config.toml
num_hidden_layers = 12
hidden_size = 320
n_experts = 32
experts_per_token = 2
d_expert = 80
d_shared_expert = 384
hidden_act = "swiglu"
moe_layers = [2, 3, 4, 5, 6, 7, 8, 9, 10, 11]
router_score = "softmax"
normalize_top_k = false
routed_scale = 4.0
balance_loss = 0.000645
balance_bias = true
init_std_router = 0.0101
lr_router = 0.00084
vocab_size = 31786
norm = "rmsnorm"
norm_eps = 1e-06
tie_word_embeddings = "early"
optimizer = "muon"
learning_rate = 0.00167
beta1 = 0.93
batch_tokens = [65536, 131072, 262144]
max_seq_len = 2048
train_tokens = 426100000
max_steps = 3088
dataset = "wikipedia_en"
Below are experts of layer 3 (counted from 0) of a mixture-of-experts language model. Rows are named router (the router's row for the expert), gate (a neuron's input weights, with its number), up (a neuron's input weights, with its number) and show model dimensions 0-79. Each number is 128 + 24 x the weight over its row's rms, rounded and kept within 0 to 255. Numbers have three digits each.
After each expert's rows: "mostly gets" lists some tokens that are sent to it at least half of the time. This comes from a sample of Wikipedia text that the model never trained on.

# expert 31
router:126110128161121125100117111121107103140148130097145151191152127123147114100091131112153094118129138116139116114108107144115109113094153172142154111157133157141118157181101112125127150129145160131099153116132135093120145165152080089175099122
gate0:111120102136104132147154119130126110105126153133135162121198050127132139176140113180144150150089079150124142117148147131094110139100139137134121159111095138137096163114117159152136104108107127125158092120129130106106115110132134109132131103
up0:076150158128182155132109155102146100150166140146129152147099122122164137125177134140182135123122116148103124208140110124116146144162126116157150081141124124146151099135104157133144157137120107128171052144140115102115136142098151133091106160
gate1:095101133086173123098150123124114112148124109110146104146155092161118135160130181113140173130122100127144106081159194122105110161165160112147112143117117080122102111106104161099151120092113132083133129134155160126112116101136110072149114122
up1:148138118163146143137143113144169164205134143166142144161141111151141095073109131157158127135150122145136114107119139115121130120142127148107137047124113134155099145133154143139144131109132105163118145087118135104107148108084122134131158140
gate2:148156111127151151122096108083133081158132143161094132097147136113158155124065105121182111106111113111150130157111159151123056135130170155156117109169100123149113137124122154126095130088131131188127140093118134083121120156147112067174139128
up2:139076130097135144099086156148110120128141159161130120120148127133106132111116165119162146129151159162088150166151131089097130118197116165153102144123116115100132146143106151104151123130149165146134122138119162108142122125117154155192168107
gate3:139160132111111122104142139130126131118114058159126106128107120128117139113105100117150138107075097125113108095131144174136119136138126177163149102115144166115124160136058087134151098095115123090169161109145122187140129160139121131151144137
up3:150169156143073169124117144145123139120124116170141111132176112112132140143107113119145174152130133079143100130145088134172138150151113144132133132103134143108113097152126113128143118099125134090140151114109089135135130183121079119176096146
gate4:163067105109127134146083143180117123129127086100126132107108116188133159142142135145112125151105134138075132139112161085123085167119151131108129150079142118126105113125126155112106091104104191166115105128154171115104125087117162139103127132
up4:119086127129124124142100152146126105121126061122139149090120087162144150143093164139094126139101136126090132147103169111119100150135149135122127121122130128142117109119115121122136127111108174140130110129187162097114140103124166111104109145
gate5:133098129167113111121144119101127095171105131135149122133103110151135151087098157129135091121135085145099112145109152098160143110084101154124136104127115163133154122126101195134107132120137122129103132129176129169093116139109145165128133124
up5:111136166140128126113136122088080101143126126173142172130119098107146141104139113119164155093143137153178169159143131145148169106157155107165115164116113100136122141125094112104087176136081117146164114096127153140127111102159139157100111141
mostly gets: "2", "9", "3"

# expert 29
router:131171096126117079128159165063101070117121120121137095107180121130151137101143131133091074141114149131142135104110075141095162107160141129124125134139104135116103144151123131091133126090122126129116128112131151169109139083152159133152103134
gate0:091152139112194137127162129082120132146131110127141115094125112076082143137151177150087121101143162173131097090123163129143160167124108136134140140145143069092101126103130138114159149133137133067161120134100129138121149106110133150164142096
up0:158114134097094092102149112107206089151147115117173157150092141132145117149107111104156137115146154083140119108171115124104116155094102112124123171136119127132143142107122119092106121111128121151137145155144140102116128148125122103107175114
gate1:132114175108087081089126119132131101111144142104156153111125145116115138122114086157112131144144115099083128165116120132132090104173111128076115151106136136119107125119101123114084121129122079160149189102113185133091112062139087131122129161
up1:156109098133176146181103178141130119134130151118111133121158124104145157112170161140160147123130146129102131156173139134123128108102120138163141130133144071144196144147122154113110131177070139078145092178119122139113147112114110136120131123
gate2:137086146094125193149124122164096132101161119141051145178155132113075127104142111144100148157084113160145108112109130097104130141083125171130105158125104107130105133135139138112110141095122162103135115118155157088103133137133168128150107084
up2:118118199116204139169114113188091116138100094105119098131087134135087109149158145113119156130145142139107141136124130110126153124159116132144128123079113151168115145120099093130110164167122117095107128163131118138153123136108113179140147123
gate3:091108126144111123124170166124125176133090101107145135154150146121139096102138119115134120113144106186139150091117137137074161172171134118160143109165147121117145116134161119100166107075161187128106103121103151126110160135106111194094131176
up3:149204122150132107127161110133131163114171156133129144118098115123131164140150091063131129145164118099069129105120099120136125099097161132112146090109134135122119153119126127138107170142145121122112129069112101058160109121185157093168127091
gate4:090158143124103111108170137123163102152120156130107115148154135130097123127154115125051152138116133093164101113123147092114163124088104154129149149151132114100146141111119100116097122128147120117104123110161141152110126119153151102141148107
up4:092168133147141117107192083076165109135101117121146140112126111107142147075121153130110124164157179135127122106129148141087177117139144170108126085156119119114143142098165109078124139101126115120125092125156138154144157109133147114126115134
gate5:117090106125116141128154134136131109163187080164133122156150095115127124088130104134121175116126094131099120086095059128121152157118141123156144128126187140156106106165077141118100096147106134134112140098144135098104104138120129117120189118
up5:160153104128105072161135123108100211102139154106125140106163118110136169151158102172127120187129150152165125146167169115111140117137133109164109141061127110139134133149137167160110121179151115153131117120133102123111138153111122163129127136
mostly gets: " Williams", " Smith", " Park", " Center", "Res", " Hill"

# expert 16
router:101151173110140147157150151148096124124121127141162140140102144132103164163120166124126112080146157120136126090131154144126170171079129137121163156123152106130178134089130100105128135128128100130139132157114135111112156171149158138142156084
gate0:138142138129170133135209139125104129126145104117101152104109096153111074128145095100130130122150146144132146112112146118150135088126155089140138113144116168134143118090115135168132140156161125140104128169142098094123160151120126099055105119
up0:146133152148195132135169135116118091108151095123087160098116089158101083098114067139129115154147121148108125118145127113139140106141140107112157117149146158145135098112142154157127147148155124136101096158128126126114111188107149079102121135
gate1:147134102117106122109118103143097123148125091120169106136119115127112152124157137087128157126168099117090135105104097092153179104149134107145086109100097110167134152125133089161143129132148141148120180104131197136138113103107147150131160122
up1:068124135133150120139120131122144136090148166125107130160119134114152140143145123194175110141144134101107157136144117136142083143143142154118134160132133115086112114144137174088098122119095137088123114133102138130133102103153075133088112123
gate2:110149130098201173108115117141123148126111126134139164111156115114150146129139119130079156113112110147089134088101151157143103110115143120154121156121142107113117129122123089155137132120134116108089122118164084124118141111106152085086142117
up2:119141103107163128120064108120143131155112104170125140119141129139150117146128155175106080147115115123094105104075138112133101138145134123089122126133139111118142097129095122129139113095166128108114125098162089116139168129098153115046096144
gate3:112133132110098167136131159145086115100086130126092154184172150128113135141135143140141133124140138133116202109110126108116151184119097147138122113137117146130139145107151077070115122122072124133102069130139118075120107152161098100112175130
up3:103079136112144167161147142145079136139143150135096147190213139167125166130124114119128143132125126121117171113114127124112121144113103119170123112146131167144164120104138082125118115126131099131140109167143081037133140164144099084135172113
gate4:112137088111092144102126128141175109128134105069148101123122104086125141094120126169100113103140151110111081121153123137102132139077169157128148139131131136134149139125121156121130176155124131131114128154101138129104110102108124132139132048
up4:143160127129120108140144119114101136142091119163112137073140126137157135139140129108107148129120119116173181121077146150119142179140125148143044116127126132114100109109112125140123095117129106142145124117134086115127143143140081061142101130
gate5:111111119114128159150171131167134125145108121134151152120076073174123116154125138109117140102180133117121135154112107095097094140116141119135115134147139146141173129121117096168116141131161143155095141148051126136105139143142179079105141161
up5:145134133114177091114100116108136100103113141110095114122158192099126119110095124137140127181108142113134110110145154186154148122078115134110146094100109126133114123136133150106142136131111121122148123137158144093146101109118098132154122086
mostly gets: " his", " the", "The", " their", " The", " its"

# expert 1
router:121120122128097165116122130150104104166102132148135165098139130104128131108113148119158159177149130140126145115161125152135161144086124145090104106161121138107145138098165138081168173129139137090144167123166148148152181140148116106092103092
gate0:118186133137169143138105128105136137108090144191103132157127109130110137134089128084150152144145122126188162107135194074137129138087135107169147117135127106125122163121127150170142117126152125106131120140103154111108120182133115111109127112
up0:089134100169151091123165098074158114117128127102160140116115108144149117152101102095126150128129121137144151081136153153115104133125142124170094101144136103104110152124098090129110134098162114117160147128105172079131137139095128147141111167
gate1:176125122111122138117112154106142100125112133142133146112153095123082127159131132105158127096104110147161149095104142086156124158130168122134135102117089136132131122109156142137095142110141150144142114091089071117105129107166101165123094100
up1:141123113112102146208095140111123122091160127094093171115163121121123135116131100132121135138111154132137107136169176149123100084195123126071114125132140157100120141118123135161115182119143135152115126105116139132145116106130132147089114083
gate2:119133112134115113125157115112119161156153131128142103103112156152171162093169081147107152138156111183129087158095143140139155104127135128138145098105151105099183145128065107163145137134099113105109117115157110161092145111082134167118119069
up2:139120151116133118132118105105175105144082090138116118157187124101086142141115172149144138093140150102163132106115136123116115138121143137118133103135150146134118110153144154121139119107134152116121123132149098134171130130184136094099105144
gate3:177092123101168117145168092138131127117087120157092149151137143110105128100149108126148148115133115136127130104173108100112105112125125159148127145080127093117109163126094201160102147137096146154065139138112115129130095170116102123129104143
up3:104131109098166066141105149144132158091128085155160145137144142126108112143091156101088158075161106111107124087106134103147126147113149125121128133099141151152154102141150105127105122131118142123093098105145181170142114096119137140140129108
gate4:136146140119149172100073157113082159086097161127170119110172124144155122150124170119148127154115140148101153107116095108130094138118148115126132117170099130126110116122130135127130113131139173143117182146109150127076191113160130126167104136
up4:130125180144113158127117143119107115128147110094111120118163107112156118128142168128136086173133159140109133137109144136120105117113140128137131113163122139136101137108143092139137126135148161142151111103142131162046184092120125139148118103
gate5:117150070116121132100137140125104170114136133148111144151147111124105084116125159130163076094164125116112152136166099118102119096127145128105118118121145140146167088130153143102142140137155132101109093143145125133171105172091169111118130140
up5:152157125164159123116158084187133161118138114134176149137121134118111110130151086171128126068140110126170095128113149144113138163087107116123102146141132114101121146138101129163131162143108110106118121121166116113120101146127116052139158105
mostly gets: " of", " in", " at", " during", " from", " within"

# expert 30
router:143158133119132169086144097161113114151103139145147164125097106102095159146148142114122155149144131167138140149145156142141153114109095161123116100116159090109150162100107116097159172157127095112129131145136094172151134150156123127096167135
gate0:154165146141116133134147137113159135098141076174133136119098119120138121116121143182157181084151150111109141118065144131107116163158156118103129093134142105148124136105152125147101149154114118133121130129123091092121094121118097118105111156
up0:177171154141129123151119150135095096162107089123127140127107136157172127146083140138130154101143098150149129097144122136114138128133127112128139132119117127148138117120133110112129132144132134141118192146121162117120119190170119121103152129
gate1:099097090135134158129125144161158149108118102113099118117129143135102101129138113109139134123088117120154121141109141124149131100138095129137159184161149150135120158155122121165150108156156129107139121137139118103131164115097080167116117143
up1:175124156112127151110138124145105125115161170120138186126187104108161127138089144130130136102118110111115113079170109122114132136114157109169131096131092120123123135125127121100096124126092120126112121099119140135120089120189171094139164072
gate2:111134165137075122135118100073100140119132118023144110131155117158106099131139119155122128085139164117131117141178116153115103108137120171133131190140170107146161130147131114093097132119150105158126175133147143104122135157154158130100127106
up2:151089142105127125156157139142160108114134099084049085133090136120119157174147145141113103186117151119134098105128103148124125149069142136172102125147089132121121131134159152118127141134128112155144153129133119186106111151144110141170118121
gate3:069099133115146152106133141121148146139151139080137132144171116114134107133114121160135115139151138152147102124128128141134068146151077134137140188139132113124132139115126137120170143114136126132130115125155113128104103138125121111109119109
up3:172106077116126094100111135124118159179065127123118124102126150157138092087122141115135147163107125116147148101122138088144159137097126100096128181159156162149158137103110109122133145122178155131106106145056117096116147108115131087115115128
gate4:111198140117093162148141106086102185116106100122114118160098141139124159150174135090102121171150160118101112119141095153124141127140131119117158127130153098137101117126173086133151108115143121137186166130156144113160112160116149119122114179
up4:116164141127111137156138140149133172093153133147073143129132131152112149134153174144119140193132139135168121115096141159122159172143126153130101120168145119121130146127147109145158143150113129184130138135062100098179127131126118116131140137
gate5:135098107129137152072108105128138148106108140157149129086154127110160111133128153100151093138093167154117135092103130125124117123128142097079126125127114133122094142124157096145129099056118131109115148073163109123141131089087170152154128174
up5:152109138122219137109122144168144109115113162124133135091115169158146091096117116107098120156139124154152115126115119139134097141144116152091123174142097118093108111105148087132102169136127141122124080128141132112092118087071119129140119119
mostly gets: " on", " from", " after", " at", " during", " through"

# expert 11
router:115125115139152112114126113116137081107129148140120125152140140111102133123149187152110145159112103101161128150175138136126098118149159117109145104137131127085069127122137074094123104159132151145124137151162101144132134125093116134120139141
gate0:115096170162154100151118134135100132145111110132152133121135125153119135103134155131110134134154122116111115122195138147161176106175113129155114138124134076098127136131145093130138127117154094158154129126067124104164103195098081125146125146
up0:170139088093119168106143114106143145092148104138146123131115143109135152084113104131144146111140162108165148105067121116120119135100121142122112072143147180113126089126127127176139139135153200095147097114124132127097164141136117118152100141
gate1:102111145155135082143137106163094089103106106146128098113134101109104125120109063165112135086134105128099114169096169085168133109212124139150138103129146100119122116116087122121125097143128109127142103133128128160119133162113160149148095133
up1:108147179149152097128133134087127075189120154074158128127135134115128090148085173145176132146124133146106109158053135126115096119106128120097086130166118132138103129145129124077121121130109155102119106135118127140099141120136139115130145106
gate2:095107139128170114116137121142119118123152130143125177126097157120093136155111148151134125156128140170149150131070111114097117130130107148125133126133102133119097115139113143153112121095152185162116098130142141106133123113186141083153105113
up2:125117096128138085136168124120172153112136153191136160104113105132105130098167130138165129126079119150147139127092154122123131132128134143151121115139147155112106146136106111173131115100143182139125115099163121102131140075162120107138083121
gate3:123133143184128129115153158165127119151133139135124161110155114107086121105096163152160120133117109167126139152177113144110113136091161115123116148106127143115139120114111128098142101119120126119156164112144143122108118121130139075116089101
up3:117133133182131137104154143168152117167150154123112185098122144126089109118090146135116106125122121155119148154189089147103094088078133131116132162100134134132154113103119133112113105142093126109119183112126124109123107123143149085158104099
gate4:095092140142166158156122113150133204154106126129168160121156157116099088167094112089185124146148117141120177123145140119115127121135106126110119133112132118130113109098154106181164125117171108154129130127113188127142160180111186151089135142
up4:129128153103142158120132129150123076080156127091099134114112089134138139068159139151105092102127149125141120119119092142132144164105142138136090147126138143123136161113102144090097121130109159125147142127131131130084116112157145097139104124
gate5:132097146107147081106095137112125053158106127160150125126087105102124102161141124163147145138071094148118170125110115094106136154121137133154110139144121126124127132132123122069102129120102150133115098077130131143122130075126140127121092085
up5:142155054130116119114114117132088178147156107147130145117145135125102161137093096123133094130178121138121148155133138138120094135083131169120156144157091147118159167124164110081138166117126108121114174093123102160149142156129167181089106113
mostly gets: " (", " ", "(", " (−", " (\"", " (#"

# expert 25
router:168159135151120110146196095168117107103075136145157119122078153146103134165124087115145146088154102130133122089142117145137165107129087077124141127118149134152144119127126086159106128137130100115111134157115132094137138135154119092147162159
gate0:133071111070104168131157144161110108179149129130136125162091123106130137137163080109133144114125115107112129159123172117139127102176156136130111158122121170132145110118139144166115102142145157088139086114132114101110145080137107108113070170
up0:150138107117095179122150131149061121132140133148138151120065127139108113090096068136113100108124109125156147148113126117137122118173081110101137152133143128149137099133138163147125117133116145098161128064119128127094116094115174125121101162
gate1:127154141131153152153091151175127154147102147160150124116119132142137130158112180110148130076103112116130132107112126143136126142129105132145073102138171132168144120128134178112101110152100121106092132102093117095108108127110099133132125132
up1:169133137124161147152135122144140103170121160094128108144142113142085116123137178134128115100118131125114097114111148135131094126138119133143087092131141150138118154134110158115113116143112098130115139102123115114120123145122098087159146180
gate2:130144115118121138144144121119095129110086118089127095135078118112121133162102126114173146147145138117120172119105122133123096149113129117119138166121153118144149111120147133181110132122158096132130114135146090135128084138121128102120127135
up2:144110133096117153157086117103112133098153148115131142122108125129152156167089106100131128161143108110111112094134159111132081123097128099103141158112119160125151121130130121131097118099132123139149137111167127119154129108146119079138138139
gate3:109115145120143132110099117155166171131124163145085136136117108117146113149114111091125112112122126146107095155150133133104128129054131129153144164128119097103122111140120092139142113134158120175099104091148092125156096184080109146114136119
up3:101112135100107169080103099149118148060119161129114138142124127136126078128123121077114094163139102133132144109163095090156111162069118123081205142122138145102136115103129081128143064137128137106131134131111161149103133082117114117105129107
gate4:135104108137117107168116088112146121116135076136126136119165152119133148095089109139097139158139104105123131149106123170148117092107119100120106099135146129101141102147099095116168136118125135102123123075114110191156122146101092094055149109
up4:114060136094064079103086138117151106139152134120138122153148085112118131178131135121139135127108140165171111130121099093108164163096126178125145153145153143089110144138094110145166116123097161128136083142110119118098108140146138166155072080
gate5:127112125143103126125138160110101129144119117111116104133106152136152108110197107073130092133110121133177096128120123131124130113156094154148144131147109105155176166132152104135084118125145116143137113124137117098173116167138171149084128152
up5:139133129103122113120139114149111083109122155130118152121096129111126173072150142147142160149149090135129174157150122133165109141146114108114096150098141161111119114159135116172121118142125151054115146095135121108135106062126051118117125133
mostly gets: " these", " same", " any", " However", " if", " this"

# expert 5
router:121132088093127113118120136088096126087182139085122095144195104113153073092122151085092139099095131166158102120151066149145125103122147128129158171152127133130113152158134119148128090164118123111130166093136133135105123092115144125125089129
gate0:138117140113153123086121175153126103133109123185146141106114104135122117117107128105124179164104157183138108114138099127108165128117157114116122136146159167117124131142103104113134165148144076123112147117128100132130131087134149172138123084
up0:119099141129158109136147163153134127128123143169152123147120108175121109116143149124154148161156140143118108102155172134109135115091142085159109135124159162136127126134101110151112106157139127106134137131149102178109172157134159157132164110
gate1:131124135088156146108151144126082134094090175075140116155138133134144092093128152088137150166132137133176091130133128119113105139153123142125043153109099150122114163121161147174140140128119112188092126122114107130148124084120109104157170121
up1:134115109132082151126121159135162120114133128136134182133141110133157077131096097096115191109162117159147118137138115138115131124172146135118125137143091109088066158129129124130170107106092122144140155151097124095106118128150081108098075115
gate2:168078109065112113175163114093125107141152142135085147130112119119155082123134105106092136122038135137196136114120142085148112132117096136070136131120124135109119108134117103160127107153156098186128128127117107137148133150122136137125160062
up2:112184143148121143095106160132146152118094088111153085152149149166106121155104171166169114144182140121080124160146116155114165132138129125174092123125130110154142177120144136101162168133113128097147140154136134119120147120147131123108117201
gate3:113145144126153114133155147140138132138122128089109130148151107119146129135121114107097149087084141118144113127149074124149147128143150106162137142151107063146150153108119139135146098119136167126134152113129113118068148077138110108133161130
up3:105125153129155165055100103134113111154104122135112126122091171165107116116123153162143109179139140134122153158098174134154113140129117153113108078122128163146136126122130128136169177156136124159096136161128137120159142180115128136115094127
gate4:151171148136081135139130157162114137131149156149104119088139126110137100113116126105087073086139122119108154105113142094136117133084109143101137119131117106180174124119140118083117181081127138140095141111119110103126101135141079116151107119
up4:146131137111129159139129142152137139124129109179112082108139148106087147144113074119126112105132087111103119146139134136154174181148075129099116119154132143187139108115131112160137128094144157118119130126158092084152109136112115141117169115
gate5:095058177063108130123144125135072167181125101094118148118140099135145075156065135156128118147138184157142121149082190115128133132097129124147088142130147103135111122112164135155105171126130126160145139110087164121115107149113136147116157097
up5:141152100118101090173128131124145132101115116139137146133141123169120147157171110092163140108118130127104151136127116126146179156145098141139143108134132183114143117156125113153149138112090156125116119115183123134177094110134152145118126113
mostly gets: " Award", "idae", " Racing", " Species", " Motorsports", " Genus"

# expert 7
router:155113096121083141113131148119106142126142120112119125158130133102090106091069161151121147115101106165126163126098111139137121167166089134102110188152152138128129171172112133078138156111102146144112099097089122192114086115158111094109148112
gate0:144076124135076129161148089098130122114133117143159136062172118146111093111103127090142114104081129100177148082123124152130095167082172153126128122107111138141085137132116097130142130108120152138082101086102164099123129132161139097116105133
up0:120146122147121138150154091091115105103170124173137159105139132119148100112115144080117152116130144149161108112161182126147124151094132152134154137099132098130082139117146142144136150136098110133054077151144155114127098104120132099103098156
gate1:090167165126046131054173148109191117169134137083127145161146094149098115113109110163136145130140090166129144140128134160144104140129127142180120121131107128132102122128158145110133134130153124133153130165155109133117149117123136157124160145
up1:120092116110162104132091114111062141132139157127091109131129129112146167108126161080115122182162132109158147128112152139146138143158174151169152129116110118082142139145122145153087106171107121114086158127127104129115133139156123107126168115
gate2:159098105112158154116125162130156154161124151110097147115136142118151104152126188135124126125126115112126124127120136092139101132127126109107132137139095139133167144131124093104118179158096127136111096109134100161124123157101079176139147115
up2:141170107134159132152138164061140145113154124110150113134145128096145160163139087115128137120148106149077148090148105100102121160113160114131165142135139114147121146134132125123135130110119140124120153119117148121106141159138159162097118149
gate3:124109141113101113114127132149179146112138116114130142173122117095157126111093155098103143121065106145073103159138124108112146117162134124116107167116164098135134133122137133095122154150130154125130165133105100159123110114125147110106104111
up3:173096107126119118080136152140130120123148139121118114177162133126144129123114189104108147115101139093081132125118083124136114103134129119108168131149165182099137147110126146109152131116166144106152179133130110114151149143131120126119100130
gate4:116096131153106116147092101142170130113144109106125135118120166089132126148129161156141134129122105127130137090133112085139136137126136120122143161132124162154126115116130128108130089122159140109137086129096142117109147098138121162141148154
up4:135147127100128148109110171151131154148123130123132088124136091159100132137103105108098114125071110100083119150115113133118077152115139115131104156126105085080113121147090181101158167163113093114110140091096121144162141143131108114155119086
gate5:151141121072120120098140161138123144164137100129118122126167086152123125141137130125119146132145155145153114132113105130122070115132120121136112132176095155122129147136133106070122151145101138139116094122085155107119129119167113159049159111
up5:090115108132097130118142191122149158108142122093129143127152120181112115126102154122138127131139120090109088123127140121121155090145151122142133132144112147123109114103165134139142091123106157125150129089100147066102125096132090144074116125
mostly gets: " game", " season", " film", " club", " album", " station"

# expert 13
router:152146163091152149156135155143128113163092156093113083132128143154157113159120112133156117139150139132134163136117136135126147136109157144141151156123154098171152110135138091083117119100137124107151161121106141087096142108156125108116116163
gate0:147116149139136116150165133119147167146112160113141150092184087079131148123177077109095078160152107104132125124166080136153143109139138137115188152124131137125114116126067112198117145095145142098148127095109138089122126120109113157118158154
up0:124112199098156089081107135139153117138104139091095107096136126116112061136123147121129130139142108121091131138119178106119160152159109138148151129106162114125135124108138128137155174118121137121156125140119139069125142156118094138093163147
gate1:123106138083115144130163133103149137130077096156131135116092122136133117139119144178115147156104116088106137119124168122134162157136173132147155114131153125122127129113121144134123142126141149148157122143109137161146128099151094113096161141
up1:083077138114160127097106140162134065093138114142164103150110124101086075133125114130152146102105106130118130152145115118105173115091110151133106097157146154152155141135107110134151114099119127092145155141116131136108111107141160144129138115
gate2:201126134137111146199131135119115129124115163166144144115066136159132143129092144093117130141099117159118123117148147159128135147138202118114117103178143140136120132107129148099113135118157131148118181140134142080114124125089144081110159160
up2:121105161133114174114116179174132121126142104087117095150132138113124073150103125154146165108152120167087114120099137149137140103129094108120150112116134148141172116126117119154151161152154130163133149130108122082135118124129090174156120116
gate3:123136174151121152150144113145117154114131140091121129133133132145132134152133142128128133128136146121140108095140173154126113133133153115125133164131155167147140167113125131132145097122137111123117137150129120083139123151126133142118123127
up3:092135144126127112127142100151114126114087088139097144155108120192096203136129121133108125134127113137151085114110124140121117111147108105126141124101175124149136097111165110135162160106124149137118134139150102154138159144130090112092151126
gate4:145137168136119110081116129127121136176102122134089147166107128157137086189133183174164155114126119120156145124123122095128147150124141126096127088120141120117145152129135120118134131151121117119116135123123122171113149150128124121103096121
up4:131120125105141164123123147153152147177118107054110115162125109138081113203138163150161155133122092151070110140163083101162092134124133153101121115115158131138145133129111110121096109114126136118138080136127143106073122125093115162077129121
gate5:109160138110156167146148133155136103153118162091106155122107133152097116102090112120113141134161101165085118127122135136087190146137109146128144110098149132127106146130111128114112151127132113155146186105136103118098122128153121107115175126
up5:130102102115111098141106139098102153118156128161144172085173102137117143143141103116105136135139136108135129121145127098157121102109118129138108167199155122102119094137129185156124108127148148080121074155128157101129127142123142160139113147
mostly gets: " British", " President", " MPC", " New", " National", " South"

# expert 12
router:134086134175128100117077131113068104126150175121100101164113105127181090117107143125143076129128114145141125132145132115138140113115122111130149164175126133174128109157136168142123133142118133104121101148143102110107081141142078108124121126
gate0:143089139142107154156149103109159120107159139129148100105165085109169107180112126141160108118073114102117166115170136130113154133112174103122129114119099105153135088124104114163110079132118106095141077114146104107151110108117133107111157100
up0:115115130135098135156165114150170139137144144150129080121160111127193066168136143164172109122068122112106139143162130154123172147108154138113138108116111103157124118128113085179108069120115116089136074133148089119153117118142138119139130124
gate1:171168077144145094152146138162146161087153112172111130110119063186140141074129107120172131128102157082201102154129112135122099119127149121125145116112154154157100126140121086174128092109108134103141104128131109162155133109146149129111103154
up1:129173123100092127139175108150161194127091131129133111095152152148128161153105131149071139088100107170101126092145090149130126134103084118096128141108147099136097153145144119193124149102122143099148114126107171141134123101135161144086143134
gate2:145135148103129106142125113085089138090151146104127148153114089118131127132134111148158154135102136125137124114108083131143145105132142117165130194138104151111099097111141143133125095111188124112129119136125123128103132100129130154099085126
up2:106111118081145137086138137129154081165053124134131105126180097108109127167130144183163159084099103171097183108140068097148103114106103154106120139138091099134143112153124125098106143127118092096168136143111143117133082153111172128084114122
gate3:067132156156119147154152127102145096121139125168108150096126132077127080159107103133109138143108142161109096084131180158155118169118110101102141165067132137140111098117166124125130126182122122127138156154139098082107139111082154127147095129
up3:149146179195133158137095100132139125100158136166160203144135119134110124125154143128160129117143127118127134172075155158132127124089123130157109079100183134120085087136132162075075133098130080142089177116138145129100129108159113128123102153
gate4:134141097141123144180119125130093140154111125075169142132132161107146135112126145134098120150150090129124129149123120113133111157163162148166132131105097129133100084093130127209097116107070155134167107095149201147107113169069146166140136122
up4:113110152144132182188170094080103142161120097151155122129169141146115148110134180124081136101134107128101118129156138157114153132117111117144133130148135096128091093114158101194111118113136120182190113118129163166097132114120122155119131142
gate5:124075098117134132111128158081162148125112114158132110121128107151146136130077138117128173138076132140076108101105115144146161132122135163099107118122147142158173126111142129102117118110131127104149133101110150141134106082101088117102157129
up5:125095138124097143133097164076160138152160155123089165113146071127109145063100178119117127148106155110051121099125135159135160129146140144117089140144146128123153122120121124092140128115125099100128135136126123162147115093082108145138134133
mostly gets: " JPL", " Chevrolet", " MF", " ITA", " Apps", " ±"

# expert 15
router:107138128166085142121120144073132111129137166097110084158098138188104125127152150091133128135107138095124143150099157115151139117150121171142131121121157123136093073117128121130099138142164134131149089133147075103150156085146106143106128146
gate0:088146173098100132102151167097110123128124122114108100138136131158127095150114121175139117137090142101129105091123194138144136150107119137087127153160084163175088077143187136098163117124137117174066113160126096085156127088143137140065155126
up0:162110114139180155155117082131174165096152141098102190113171123129131155080128118092117102146146155167115098150134119130133092077116148132129154101105114132126156132125079177138113170143125158113140129113144154089093122156116146110160084112
gate1:144142109134159159118125146163131145137120141152143135134148119110094122151114128140118103139178146110139155129144112131089089107146128144132112122139146108119122142141128128175127123092138136097076095100168165159108123205120111132149157145
up1:157126109117144102128117106151114069157113098132113079111104082130096116151120101166119078153159152135119127118135127116114110119141156122148135134115178143124082156150114112104178115156122144141150092100137112111098119155061131130092077158
gate2:140187089151152121116103133121081114118115132091162153102098114156135128068152104103122095119151151151121131113136120108132100131089117110115104166108098149132130126113116134146107117149147138206095095131169132149114147143155136124165136146
up2:102147115122145110120126180113118124138075128114133130141097142148149143077154108096100096106146141136088092136142117102127163113123130118108084145107117126110150122114134129139164130140132158173146115153120113127121106116139132122125153139
gate3:143142101153114114135106126087132137155120157119168160073134135086120100122107098105114157110113175129129165157136134161145116154116172124133115131115098125137125208131136112139131128140088152115140156087150173161145099091122131136119097096
up3:110134129096141142142187127150141104158138104125092108158158106142137165128120177140138098137139094130142075126119137077114113076101088125155107132147142124140108096124134132082120114125137118112137101120098070123125125119132086132124127159
gate4:140137127137135157126151104167079167164110125108116106120118167111127163140158129146106145107099114082133138099147121122137120147105130151145109128142134126112108189139180064097120162114155125139096116095119114147101120144129122107153146149
up4:106130111137134117119101150073138050119137128077142145149138107145102115099097153161129126192148120152118101148124099110115130117084127124108136128139111152156136076127075125140115060149112153118133132168133151093151108122159128111115115096
gate5:114130065187110158099149134198153172141188149127105132094112108100133158096097164136111083081180160159124089136157064147115136139158150125117180101111144096141133128151119173153112182147100131140113141112115121152150109146107103128139138113
up5:112146095141137156158121100141203149125130136103133128137075089116176147170151116110143167081148119112114159150116083142113135097137136103132104051114133142122152120131117108131113126107122144105091103138120107147154122150137116142151125141
mostly gets: "==", "===", " ==", ").", " ===", "\"."